From a checkpoint of a small mixture-of-experts model trained on Wikipedia: a shared expert of 64 neurons, 293M tokens.
Below are experts of layer 6 (counted from 0) of a mixture-of-experts language model. Rows are named router (the router's row for the expert), gate (a neuron's input weights, with its number), up (a neuron's input weights, with its number), down (a neuron's output weights, with its number) and show model dimensions 0-255. Each number is 128 + 32 x the weight over its row's rms, rounded and kept within 0 to 255. Numbers have three digits each.
After each expert's rows: a language model's description of what the expert responds to. This comes from a sample of Wikipedia text that the model never trained on.

# expert 49
router:100129086184159063115111091115147115201031121114087109138137153101114129109111118114082134175162144131167099111139066153157088117143126135128187180135126062141109151142099141099104136089142116101119138060085125162145117131107198137084072101136188129100151113124186106154056126190188168148112092164126158198139111142190120058130116116125115171160180101061189127128087100152112186145143137082115139125113136134161172135119192168124125114151114159132172130140111136138093156085065162124136118108078122127113144105152138104127093142135154111131146169118186114179156168160125123153134130177074120091133117107153116172127119124109110154143119145192076136139145210122139162190180131161209137141117112161154084126062176158119155132178125132174107078133125135127166089107121092
gate5:114143142102095140121098081090149101122120149170107174110119091061126140105114099096108128156158148132072160121099102147156136099108126128123141127198135153153107184160105172116153136176180128072144142120129176151092131176098148125103157085102130094137072131110144102071104122190078200138080158113095032087128155059155157179120150120080156074143170166081125161099148177078058164152101161154103180119139130090034131102114076105089122105082122123094168141137133084122148130188179120111118169120171110161136109145159185081139156172167097124139088100125124104127123160120130130040102084132147109137125177106143104102156148198205141150122117145111124091142099144116124153165101133135121152110116149100148129149092067158107110117136122125083118103176138090215112091078107118
up5:110109127087097194130131050109140129171094137137120167144126053134121141210123057085105155144160078147072144122085060115160134117129108135081153124185168103146099166172151181089139134120137143102106137072125119144056088176099173108136165139127160168099109129153092119111090147150099186127126138155090085149183098114148151144157152081080138124123195088084134093105138099134089152159134133110163116145195132091102122079105056144089088077120128142113117144124109115183102160135142106080105122107091136152114110123171183055166161184143066133146148130104100162104157111143120092094124111125115130174150115121150147094162071147158175136133055168124116098155074155136114148229160107185120157096113139168122144122111102131101108128148147126121095112176106074187104081081139120
down5:137124174085117140143127131152129115151138187081136139083139094183104125086173137178140153112095122112147127178101163117142100131147109084141114134086126155113126073114129131106079128165112120092128126097144124137155124155227168130107095131148123106187144119124120102093094111071140137117091156117136124202084162103161133110157116082078124089106084101157146100227170179103091080108093144048153173140125147147099189076076133144149120124082146129176126135149114127133173126123076107155066075060128052106145171050071090126165136136123146135107124115037137115105127115140114123157122151103164083111122110071123091205126156129188099091144143117088185121142151098126154128161177116125117124147104152122095139153218130123117124049134138153078114126131163086132058085133132142
Election and sports stats

# expert 11
router:133136150098168099138132057063144074129091132092087073192190082195080122149106126148088140186128155073096157156155099164123104101145123109116174129077139101115100106122159123107105115192146126100077139110091136153119136129128126143142089130127140169095195156133106094160153126124127099116160152105205112113132197128116133111059167123123141180111149164145152136129110144169052146154114090099131168169127123161185184111095113178114132111176168146084167109134142116114085156083074138123142153106115082167065143134189142128137099072158138083132120113167090129145161151158127162159142149148131168171154149153117151126121079103165118107095069127185097159161134092034139145150152143130107119142141181182108095079053161151170113100174160108133137068088126141055099106148143137
gate5:154119118127129101116067045093141136134081180146113078117172108124187069137135111148108167157118179128196148155086157143129138142135060083164169100132146095120046085124153084149056112111122078121156111122143111104139096171125054080117129085079157127134153080124131084181089087093150172098157148138125180158143153144139128117156155065110146124128099126109198149116147126123124112122132099060085079122141155099136101114112078148186105141140157130154144114179048095105144121118139169156130131128184114123131078130053089163151072142097105128141160113079168181110131105214139151100042061146124141110156114053096116135151138149118157171179114135119121138126140074166144138169096158114169134147091124119162118127129188095120100083141155116123133119102114109108185141162111098
up5:170044078134188111094176154086113165121141153130108120106144143083152169099086135122120104110139144115188122168150123125092152160196079142142149122142112151134070146075142089122111106090142096133111126166132094148132106123124134075101121176162138149180104169197171118116108062093127144134113170169136131093116114117121192130139139134082104139098117158099107066124117179148133126093105141125149114124173183072084174127157138161150123101107137158106127099122158173104112141104139088128145054123176100096075140066122094188127109176150049141142052103086148108211094102165132125142165151124180109055180076131120177099097115119100106110125147108134097078107107144200106178129069117081156134127136136153156094135160093040140082146126140151068145068125161166122150110138103106
down5:177146160161124102157046181207137124147152079149156159133199103142169176092149117107167114099070107178069128146199116129126137091160128138136123108150092106088114084127134146134111073159078134144130210123117129132161112122126089165101151101143140181144091118145177131151162127139126122164071133089127170140161069090091143158145104186109088157115148119113187136129119103100114157146193145109094108079197131129181127143133164114093157088147120069146106146101150065120124182141063146161081131138103117126102119199070125104136122105152110148137191158150170081129090118099090118088155128127107118172133127076091167121100159092126167121102069125142172116045076174124132134104073105165084182183092138189135173125115105090129156163116138134184123144144149147118117169148114107
Foreign name fragments

# expert 53
router:121091187086162108142128123127110197147109167164088141177151130135084133155118119164105138165125150080158131076098152119142136105098077077122105113133135126096190131159161091173088173084139111138110131128121181151120133183103127112147130119109163083111175161182167155171119129100151113118105125173117163142173120082108047122074080111097165044122154047110191125151149148156079132126137093111125118125066096171140096137075133114148094146073142116102126181151090089137069180094088135086100078121134140133145052152131081144084084124099150073111167139079139161153105182122093134181122134083108155161184168098079124162161123135114141148129187159097097113140133065156160111179144074177124144126065122173134099081151145109097113134157175177152138106121114147147123074081104130
gate5:152094152176102088018137075144121094183137104107081104082164101173120148104134062132125135136110128163124108134157159085147112066139162135076155171178117103129129125118155128191140178082092083123154143141073169091190108165079106150168110106180159083086154112060126145141140110166136136124126119176080155163140085136093137113187180135066130104093129057130153137133060135148100162160160130133100122100098138112130126124042130113102111117133157183093131128053094187088110114125118120125127125094193155104153105142120102121090167083066180100066168140100142121185118171142123182119115122160121162136136195160120142171091095194077144130152173141150116145128169144126140079171150135170197122142148177125122108103092137139091164156133102120106105109098124153115127098124119134
up5:182129118169115073088179095166151059163115167172094113107135142124106144108128103168097143117066120182108133156158161129097180073128205097097079151181141130120149082143165131108109157096046128138124144113153131117147153141114192176127173116130166174104142127137166097145105154178141118141135117169097179215157135137154148156174189092112118153157121121128145150139121147147123138118165131127180133164113183073107150090094171111137081111130115085106074127134153129154117091153137077122086097141121106110096136116103123190169099108119185130075210146105117155099105107102170143146174126172117081106121125155154152167044193166093163185183144124102203130153162102118133112176110137138136184073129164139087111120130150157109181183104141148135110170199088126148156139105156138
down5:105129123073110129092094132173143140176170109095130172122187161146171108151133078139108145146145103110116104138119120156116119160138179073129140109072090125129135100110145032104145097210049167061108099122132121139137101124153182143141131173120079117171116157109098138162104074131200144244098109131142076038109139164056130101085082113134100142134097108098103141138124117165109114081193106169076131157160107103146131070129151105116067117118176186150152131122115162118091191120091164104137109118148086152113117141165132109154182157109138166151102110143124132122143091082159131096098138089094120130084080089155148151145119104141121122095068084111135116155151143117091148103077112163071123108143045137157067167089132094103126148166135102114149123118116179139124145065096131
Table header words

# expert 42
router:137095101115161129133186115120134100086218129115062131137118111194147135167148140135107115150110142161101100109097110057140179140099099132099103172088144161124131113164151104164142090157174129167137087108143088158072067136120077177162187108141065098194133089098135152083191099079140152105132118188202150149172073140136123078118142108155171081045203196123127143167145206156139118102099110095134129132101137094119152118130120103161143142085177120138135146198143150078085148152141073129147129154124109135163103110093127198119109128098142129108153075129168171111140069115076099113176133099074168116109129140095164158166142158168136098134168169070154109114136116169166089151107121116165148128129198154147135174144139128116152094140182121109162131104092139126161132179144138
gate1:151075143114174108083126143108166139128147150135072112067128170120109081163126124169149119108117097095170152095121107118156139139159180142123135125171181130071090062087124030140105133143132154115113180114147139146198159149154130135182111093089181206048097164085146146096104076088101111125126120170134126167140117139131103128118104132113154178130123130080133163138169092150096141123153097086129190154132091121126149177116079121065172134108124097093116101180105114150134185114182164098126111171144177102066111151127171100116122200117128129087107135103135110204126125143139093169129077135091155149128185116127080150137110155141088133133124014146118138130151122123106179044086126127099114108103098093154151075125111162123078190121078149144159097137096168164097117105148082
up1:112150132134132107136115118155120139142165145112138116145140100073161133150082133158091130120139173080098156187149115131149089095143130104192126100124087110134140120132148204065098098069150111105157110158121111110119121076170111100058143117143113049192129105168155064157134164186118143166118171129092103124099187060171166142147187143117126119168136108120132096150129174135078155136177130132153114130120160163128091051105255149153126154154107079088088156106170132149154156117133086104098143128087131224111154089115174131132111154134125165121103118109114090118157146174151173128147114111136124165181118160130186115182114112142165139138137161102123103130164101110140120103092108119094119127168115151125087183095120052148153090188148057218086148145132104100176124103071121
down1:120115111148096115152128161155154135132174101144162130154145172137140137127071134115127108106095128158138151163136166122139135125116133078127084174174189118107138132096089204085115054103175105063150128128053071185138183128086173128170155111156119137114108178144155062136144195094139073109145194122096139124146127115145125218137117052106174114111124103115103168092111125108131176108115095086159122134192191093193088122119164201126125153119175103157127132078105160137116112131146106207080131075122111151098142110089108184096147157157125108165122135111149127113113177087153144102105057151152135141120109148124129072109082113149167075107135181126114128133099109161089173116142118170186155086057120165143136155171116122115168119150163121058140091127105086099169110172119163
Word-initial letters after quotes

# expert 33
router:145146075104158086108108143115149132073131151143159208094176098101104150146164089152064139112151104160143104034127146062156199165133092111126137156149112146131163111180129107200131145154133107151142117126106110180136110163118110103101107126173089089124112153069149142147089135102154130114135092079212104087106134083120146122120117157150104139110074147120058093136103139129079158131077085101104169163115085128149135148065191092147091126141151149081108133142128147089109135098117124156138077117153126183165108161132122125078162170136133103114153113174152113109119181144130153122126161080133215148086109087097193163114104111125189120100217093140086108111158078128192111178108135116174153174184093148194145161101159136124096091155156179087125128082080147150120151131141121
gate3:187163202056147168083110095125069060069132105153147114111116125122079180174148157133137143131188074090151133136116098120106121124150106132106109069107135106131101128139151077145114072188158166101105107164147073082101170136145158126146132078167115170136140136114130141141160084119085143137143174152133140118150142146114153103103089165099118108147115198139077096112194061141133140100104165086146157141140082166118121102127096125076145137099167122113152086113188082130117096150103173106139166044113090153146168172134145098091178134143115174129094133096089117129125152136105167152111123189102163051057146168127113077054061128151106104123078118116174172121105120130076152137105194120098193120057139144106084159157152109097116120170173114134172129117126114174137119131129156
up3:176121241135095121085131110162060108136085119137140115086182110091102172181151121102171085088129113078163150154181143120105125146143180164128142123138156110071073083143124111153172096105084199080082163144120119133093144117120128130135139102160168158075086097080129137098092086115152170117083173144147138119129102138142178114121122139046136103099141155125142065067162064146135173125136134144149153149153089147144150165174143128089128129113179123074123079121119128128125173095157188102169160135089129140110137142123164108115132162129051136140070085065101132117103120134095186146130150138120155062071088132133053090057125110126094096108105128164169140099113105142043080196112165112112098119087134133128145156174135136105161113161176099130125096148137079157127133121154115
down3:156149130160145206154152131086178074147120137149089174083188183150145106082116173125142065109115175085145097129102128127136139163115107122143134161068151108097152093102125112121179138093155157103115122130125094141121174094080117114082160123143162172160118161123193135128118133120065164159029136065152080122117160138147126127120157131127143189085126155142166193166138092102114099144128129159113149086106130124113178175162150162165119139071146063095100088115187100081103176142124156051108131201128098159130131130093152138125147153099144112146168087085138153080104135169138188144117105145180087084168126163163170143107140122175131210093132091198173180099146094174122158085096093098124131123120099160129151092124144139131108092160105165059112136070140126139125147177152149
Table pipes, prepositions

# expert 35
router:186096086148121148068110132127117110150118133106067094132134124120150109171163088103137174196122148123099173111185081131117129126186122144133177124098186076190147129114089150124063091134120084077100114156107106119124101185076075156142110189151164088132153155127173103183130113113152129148188093131113140082115186107195098162136115146094120135114104083104255090168154140095028174128170146121139095138081091129186139120110140123080101105177194149191154132098065134108119150077123148071108107126151079106145124169146134163103171105108168098136147130126117132111154198138107132125127125143157139162135099108055116148131114132133100144117128175097134187138095191091101102148129127153124146142095150175130119112185145113085107149186098138092123164127107142158097124120151138
gate1:142136100120169083144091118109120114100150105132143152090201121100140157166149126138100130130083163137088065135106118147116100165124147131102088181042074144079124083205130062081189128167123129133106106179126204110123070077082105166111156132121145091120165129134191089130166156150149110103166085106134131117140123088140126153078146098148155096120122151116145112180145158153126174111166129127147048165063128076094083164125114157124119161141114163150190094124140132136093117092113127151086096116168126113135100105185112128131145130132153061127163139144145137153114149153153163197087146187126077122049135160136128107095115159183145169109159090141119111119108032170098150204111146175144124196110123158118167136190182155103105075152092133097116160129120138148140110181091141
up1:132065096121131127107104113123099159085180153091129172181154117090152143102141147135114103125140159098100098129118095095119152193163186149128102142107112127085120130114113047082159100129111114108113142210102162111104107131115136145117175156139162098097155125086158140116217149169107044082162092093136115105102127108148162112120103091157086205111077200107155117167160090109100128117103163141128132158108089116067082172092131172110131109157099160170134144090148136159141096110131114131118136131095102087163145104191109145127126067192061064108077106137146187194126049125112111176081129110189121146067195178107127097124099133121126124153150142098122133156126059089162138089142123182160127103110119163116135114143185115142108093153108130169111152072110109087156102194091143
down1:173154162144146171135143148142142152100196094134061158151134125155174139139127101076124209097168059182131125124108119163110117106181091184131184084182100094126125150155160112099123156151114109126131120162131160093103111115118135121155121202136059139109070128155185065140148210075187117116159184129212104037146131144197109143125152108148076124133132101091134142108121134142153131136121149132105140111126072145104091082097147169108137090128104073087105126132140125109161166146121139089152112089140071136127116141096142095126171113085101195167112129162128127129165090142118123137122149105101158172156136130120131141133111065081126097140145132102037116097091083122153118035132136123118136113043125119107091131120152111196098137094160128175090216162137121148125164130139122
Line breaks and "the"

# expert 24
router:091146143103145093158107137095167120147128106096191106153166134109099111102074139133138086151102172157097054122156096150107127068136149135093092150134104134123179115099112133113110130142118155132091092167164116154102144163147210177106131172077123122106167162160117149143069103090107131115170058147206136098180098085088126105135119096145087165133071187159131135156084147129114189147099145158083119142087095122123142107068210135133165092112122180147109142096116111161034085191089098132119122178120179127175119139126108098122157110173154133139096178088060168115105127080123106113168158157113144136143116078136161093149160118172101129118098040151150099125124117159173129103134115133084122153194129141146221094106084135128128089078137116144104120104118158135073128117071069
gate0:085127126145128093130161157165119157092095097093120131163156146104083167062093119093166114145137123068090175119130128072159103144138125100128131084109119144153199113122157161099118138164107155118140175088132134115099141140091149148085096165145154186121116136145152171130122104122147088160074133140101137130148172102098129091125159103183089108161070120168101127174160081064095138140124207137066148180111104118161112098065173131143161115134113147146110141101112072137135139140094158092145114165115154120146125091166225123076091088136140161130130159184173128151152112104182130173121124091123095173115115134117158111152169188155123154067122106085096167176098068059101174095141063174135150180140124110109167136110063150179117096130026160117092119104180161152119170189117105
up0:166146177139112135149094182080106181125144154106080080154128128125136099063100123090135080086163137089101154135142138123090155150169062147178203140088179133174148072107113176121163067181073141103148123091120083171127152144146091107116151144118052171113120106145141141142130131135156104136069156119101159089133179101111089169107140089145159154202155122179101152088173140074079167137128185072083144082141114122168098087110120084131093133118140071119123169096099095108120149139100148099161095156126094131089121141143187129155121078109143149116158139139230134178146128156179055126130153114065103156146115103130176112140175191181182169093080136138094141144111093118114090151132108141139126109156093182171178137113111123147124189099091122105140165093135091115131125155124151
down0:134091123131142152111166122162169134081157126091070111122156152089180109177150146151108181167069086098139155157100108178143151151076085080084100096169114157177095149151179091123158155151187163122106126156172169149193086116164140157181133160157182088102114131136132151144104127121106127106124122112171077093169091096104167117117107145153122125078123173133124112118086148134078219144134083160106104088143103119139057122077060147099113103130152126146129134215113147138109084126100180152168078131145127161171149111120136119154147107077171140106091043185103105129178112136117127164098166154151130101128061211124112120099127191110115122127109146169130128159084096116183147140137142132121191092103193101128082167128098152116149157085120099129150065158158190126158159109140124
Articles in building descriptions

# expert 9
router:124123124093141155126112102142132122109095121147132126111161142164046125143152124106055119126107132135156154127092092141120099185157147174172142141121154093128118161137150198135028110155135134101169173118186150100083125132132177152128102166102176129067187144114144101120106186160159097095094128191115127165152145151143134095129126154053175132163138100147155155215116152156170142190101119131098102156129144117143161072152158149172084204097129146132103127125098125126106104159119116087129112148077111093150124117169111118132110039131167141114117169178100155140101132147122082162206181089143163126138135125127121136174160100130102086099169101166093153116142055143140096160142043098110185116165202105154125124097126141129125124136113139086178181114154164092110070046169161
gate2:134150153102070056095073142129078134128120128126097154131122137161150113123030124208171138091120159138118155088078131109159077158149113145066106062115142085141104090145138122124129139081181113145159136171127150158181193146117154068093113126171144101151150119182100168096126066184145102104175099116163137114105085104062154098166110153169121119152156117161176155160199138150098126119116139170120136124113143110109037104083139156182162082072069112153131168110129179131109168107109147079155164142129118128120143175153124134144145109049102056124100133151101118151122128122144098180093112132167142142111190146097109084087099134115086126159095172122119146163185090106079091083105069106115177195165150117156180137128121169117133117118105099149111143137100087141135115084153152
up2:127157136126052107155115105143109158121136162154074116125124109173149107131109144175140096152107132088145155138088128107128129171129102142093103068115128141142099097129180156098166202075164108174128134143164063215153118122152143076067128117146210104124173174205100156124118142163111122135142090077170177124142114106126171088145079145173132175148147130165179110116154182127079136112124122174152087124123149102143114095047133172140142088121128113140121151121066174147109135139111155068125148129105123175113130128195089124205150124150121071168120137146102119142181120085127152165168130114145133148137167114109153057089136147105084199065117184131168166152106094140110078107090092090155160171118140173179149090141118192116129078148099094179133141126078087126157154097163171
down2:157101104126126099142135086121143121177153124129115099092067115170198115151087133110162129111109154115088171143119086130151091142130103099142198182138089150136142148203177088136159136141116079138139138111126136116081148124119130087172139107165063084133165163132092085137101135161135125066124139129198142174130134120109126046185104148134138110117175107170137159168176162082137125108118131141171102144114115110106102116092170161149080204108124102108077110101141182143153151138086146124148109172123114125089129139177089168133125106073103125158100152186092183100144103133180157087137114160186111167122102173135165141122152097133178129138128153155150164122102161150065063092070185105183141124095165146109156120165149123142114168158126097111181126088046125139135126153255141
Word-initial prefixes

# expert 50
router:149108052128147141112130151117185152151168179183120167125159105145059129140164108107155119095110055149054119091238138108090083162116097083136141111101119053122130169101100121144142082137063154154148163130145129154139144163169156161122112165080124131132150107106110146109167109080149102135125107088161165147145153135192084063187113129143158121131186198140142203116155095152167104087137152137126144174078176123093085067121141112148186150115131077125125119102130142127132108071165104190129083171153111116154120098102125148090103118057122153116085121132089099136087167176080153187097127070118175136146119103096116128140140096150178080128109126051154116087125136117063113149108144097126126143107133111181121095162136044123158130132159130107100113107085088107141129150138133
gate0:118169121145089147135094093104148160114110153128099140090142160095160163067124106150134129167144206148162185116104097110118156144128128095145199178126133136115110113157156103116101132135085213135139099130191070168103154130127116099184166142119089170105102128139152109207142188133142107175129126152105086152113093112121131166134156114115174167137131083130149111158180159127126073146096143119190081152154055164078060137121111137102121139140115169106101110245161119123162171163148076106126100151106105096144145112184208105138137164165149147140116141122174185120161053201145135165161085127165160073116122114128225154131151096150138141103164119154158139136115081124131127146093101123112106157152174163153081128099124147170074122133106161156104116164084120106189172115095138
up0:159139172159105135148110156179112090146140094222136141116085104082136143103136145057165091117144128159096095102091191139109157179103138144118051214153176118151116151162187133077137147167108138168158155113108165083151127133128097137163180105134091168121077159138140133129150041131179155118114126052151142144145044119127129169127122131149163096169129156092165175096141081087113044118090152136076119128062147191128145136100103099095119183062149140150088165158163124122162077166123060105097104147121134138142161111094170145094177151125093134134164132125147086116100130125130135154132124141143169104098179140042150138162200131119133146094136158105173133144093138101072109134126152115106129108123080114114115160129135146128121139088137107138153161122108136143177145201108205
down0:151112138103100128143207155122107118184138071084095105152134106116084115133144097103124156129165068141078150173083180104107088117163097106101165129150091097177121114099155098099094168144173156152162156108118156135147189187132166097137184145163088093163145105097209220122116069061115120143148112070188124063157149070167105053059114148140141092109130163115136144157117103192111083086127087169140133153117112157102185120137120087170127110097180080109107177097123110103143143156069102128119091141173099091155110107116147131113129139090134132108056151117115094114107161115088115143111137095125133145134118090169103127136111117166112125084087124079124135126167175111130105115127149093135146115136080099202094116210105063127169121095058094123128088132095138135152112154158166
Acronym starts

# expert 51
router:138111155095152129146167169204099135120164122115093162096165090113166190137203161112150156110056165135086111100155148109131189099131156053132099144156124159124111132117121123134124108118164156114145184147090149133109091123143117139133151143103064093139076155141083159126139171087172103142071126234111142129181117164195066035086131074131176094151165179135115119090128147127125134178125094092103131135124160141124219117130088116121117126124118087115167138129154115137137111148131098112108052151151160117136161142073118150135059121214127132066150135137122158104111052164105107150108154104127167176116084160070101128182174135180111177168173187144135093131136080122082090129140140135143137082104134150146140119110141110132131130119162183165154136141178121083127170106126118
gate1:061135248169118175155170147124125098134155110127137135121154117155157159098141107082138130125061112109138117095208130093113190175134148117162130185167154120056059091144155158122094082112153132126125140103078140161125216082091133154101134114147094096152091151127103121080114104132197113150118138115139145117169099170157093174148075106162108165168078131141162130115205100101098129138130177094101122075130120139160141149103093093076145144086121137148109129119121201104173107131133064107169154174146162113123139176110096171124139157140181057209129111126122124043084120120107142110108123109130133163128120087166152152063160117185126089167130109133122097112122152111104118116147117119120137160051106177100057143109151109115129119106104161135110133164144054160109124142144152
up1:154105100103089078091125131149111179107120129185183151133088188152056128094131165112122076075143159098112145148129140163163073096106106143070058128099166158154167189068081074112125145136091126112153134179098134083141094114121113096073124142152192154132128131120161161098133141138069123095076099106152141120108180140154171105113201149109104099138112068080175104136122083151171120148141152187134094110159164113077153137146133152123096139138156143125119124096099096121129120144142176177072105109111083211121086057152152095141072104079129171103145167097160121160150177095179130099090101189122078119144143149136127123110134164104089138094096101105133166155137178135130094047103141108180103091135116034129143129168143078101159106150138096095169110109119135119158136113174106
down1:120151112135139167155114115136049115164128137186151090185164120134127132095154158120102134121113111130160196112093101102168049115133119148142129115053100085109139156149111106131141124167152146168172100159113105164142182186092024083102104096175126165123140133151177144128097120133110192141159121146067157077095131085184161152108121101115147193149138151142095169136181158104156174141133197144112114100160125164119160117052121167104087130116116124144150137081180087125165106118108107132120109187142120086171081100118169121114137163125129104133120071126053107132181090116132042093131055116109117107179104174103142094105105138176153147125114136138113147093123089162112169139113178163093188136112109139084114163119144137131181142060086058126141119120070153117136162079085139
Topic words, word endings

# expert 2
router:113129100135115179088168130165128092122119110113098110117165112161159212114115128185119131139132078153092144178124088102154118159143174117135070122142165125058121127127148088090145099093143113130096143203117137114073127132131130155179068106104122147114086161118142224109102117144156074139150136141096155114142124119128159095199125055079131127082106170144104105156124121137147101117105123117127119107188139134115155083138146183115087114127142095105176110114123148184169188127140146135133132145130106079131133081120124206140061110147147158137112108065072117124118106112089101161181138107141115119189075135109108100186107076100110123111145179095198172198145137129070118131093108133182158068112147103050138117177073088113091102105124116114189077163125156165128156045170122
gate1:170159174085136106159125130120064117150115155160165113114129133133140136161145131127101146112109184094120117134153142143129127164123131167085055117172138107073109186156145085126104114103103133147109170123143109132113205081135118123144167182166104137158185141108089144095144150089147101083097132094164119104100098080114081185199190138135080113129104152167114109134159141102122074144078124105091148161034082101196110108089114106080125133097111148137115134130167148126179107127129167051131137091157110113094075230117086090099145179134075177149125143089077076136143148108138166133106109099119183091060117092105124140105156089162127140109134156108137161112137078196125166157134138119178137129069117145114082128088102084083160121123042133094161071166180135159141158107141119
up1:108116116070149165196129173148139143146092107121135105169062103125157101155133112134138194153164134080103136169106136157124166121143063101156099039187080151106127093114107165121161078117182108130177119147083116125126115123168103160066092140164083154136151116176087171139116080143076198139166137148088124129139112136168083135108095142098113158163133137202108145091078147100157122083201129102152101094076170104113149093108089114119112092131102177170097165132081112076097166146095105123110164083106117101157116083165170137165161109153157098126118113077126105090152101108185084117185039123085140074127092137184083156143130098138090157172050181119128107106070164132126120129192113086126128132126132071133099122151149138151099126130150102113124116186107097163129124093105117
down1:087074155090138110174190125130118113094107123213086101173153087160120149076144129149159133120086146116131090072157116137117116135166115138150130142112155095109084097128155139148119074156139061143150082148135112142113099110168101138123115123159137128165177170119101036097086179121207153100087043180102106207120122123124103115146116144174103104108077074159115123118128119084156125179127148137130096110123140125158116137193184170083120102140133204149100098096141097189092155114134121119120163051126121086149107090150085086104076123131123168167166119159087112118154021089149125102151156203202109132103123107145085154094136073087130107133091082141088124094172093073126142115100131105131152150091113162095126150123163144091146109090096111137104098117163116181120154123129126
Word-final pieces, digits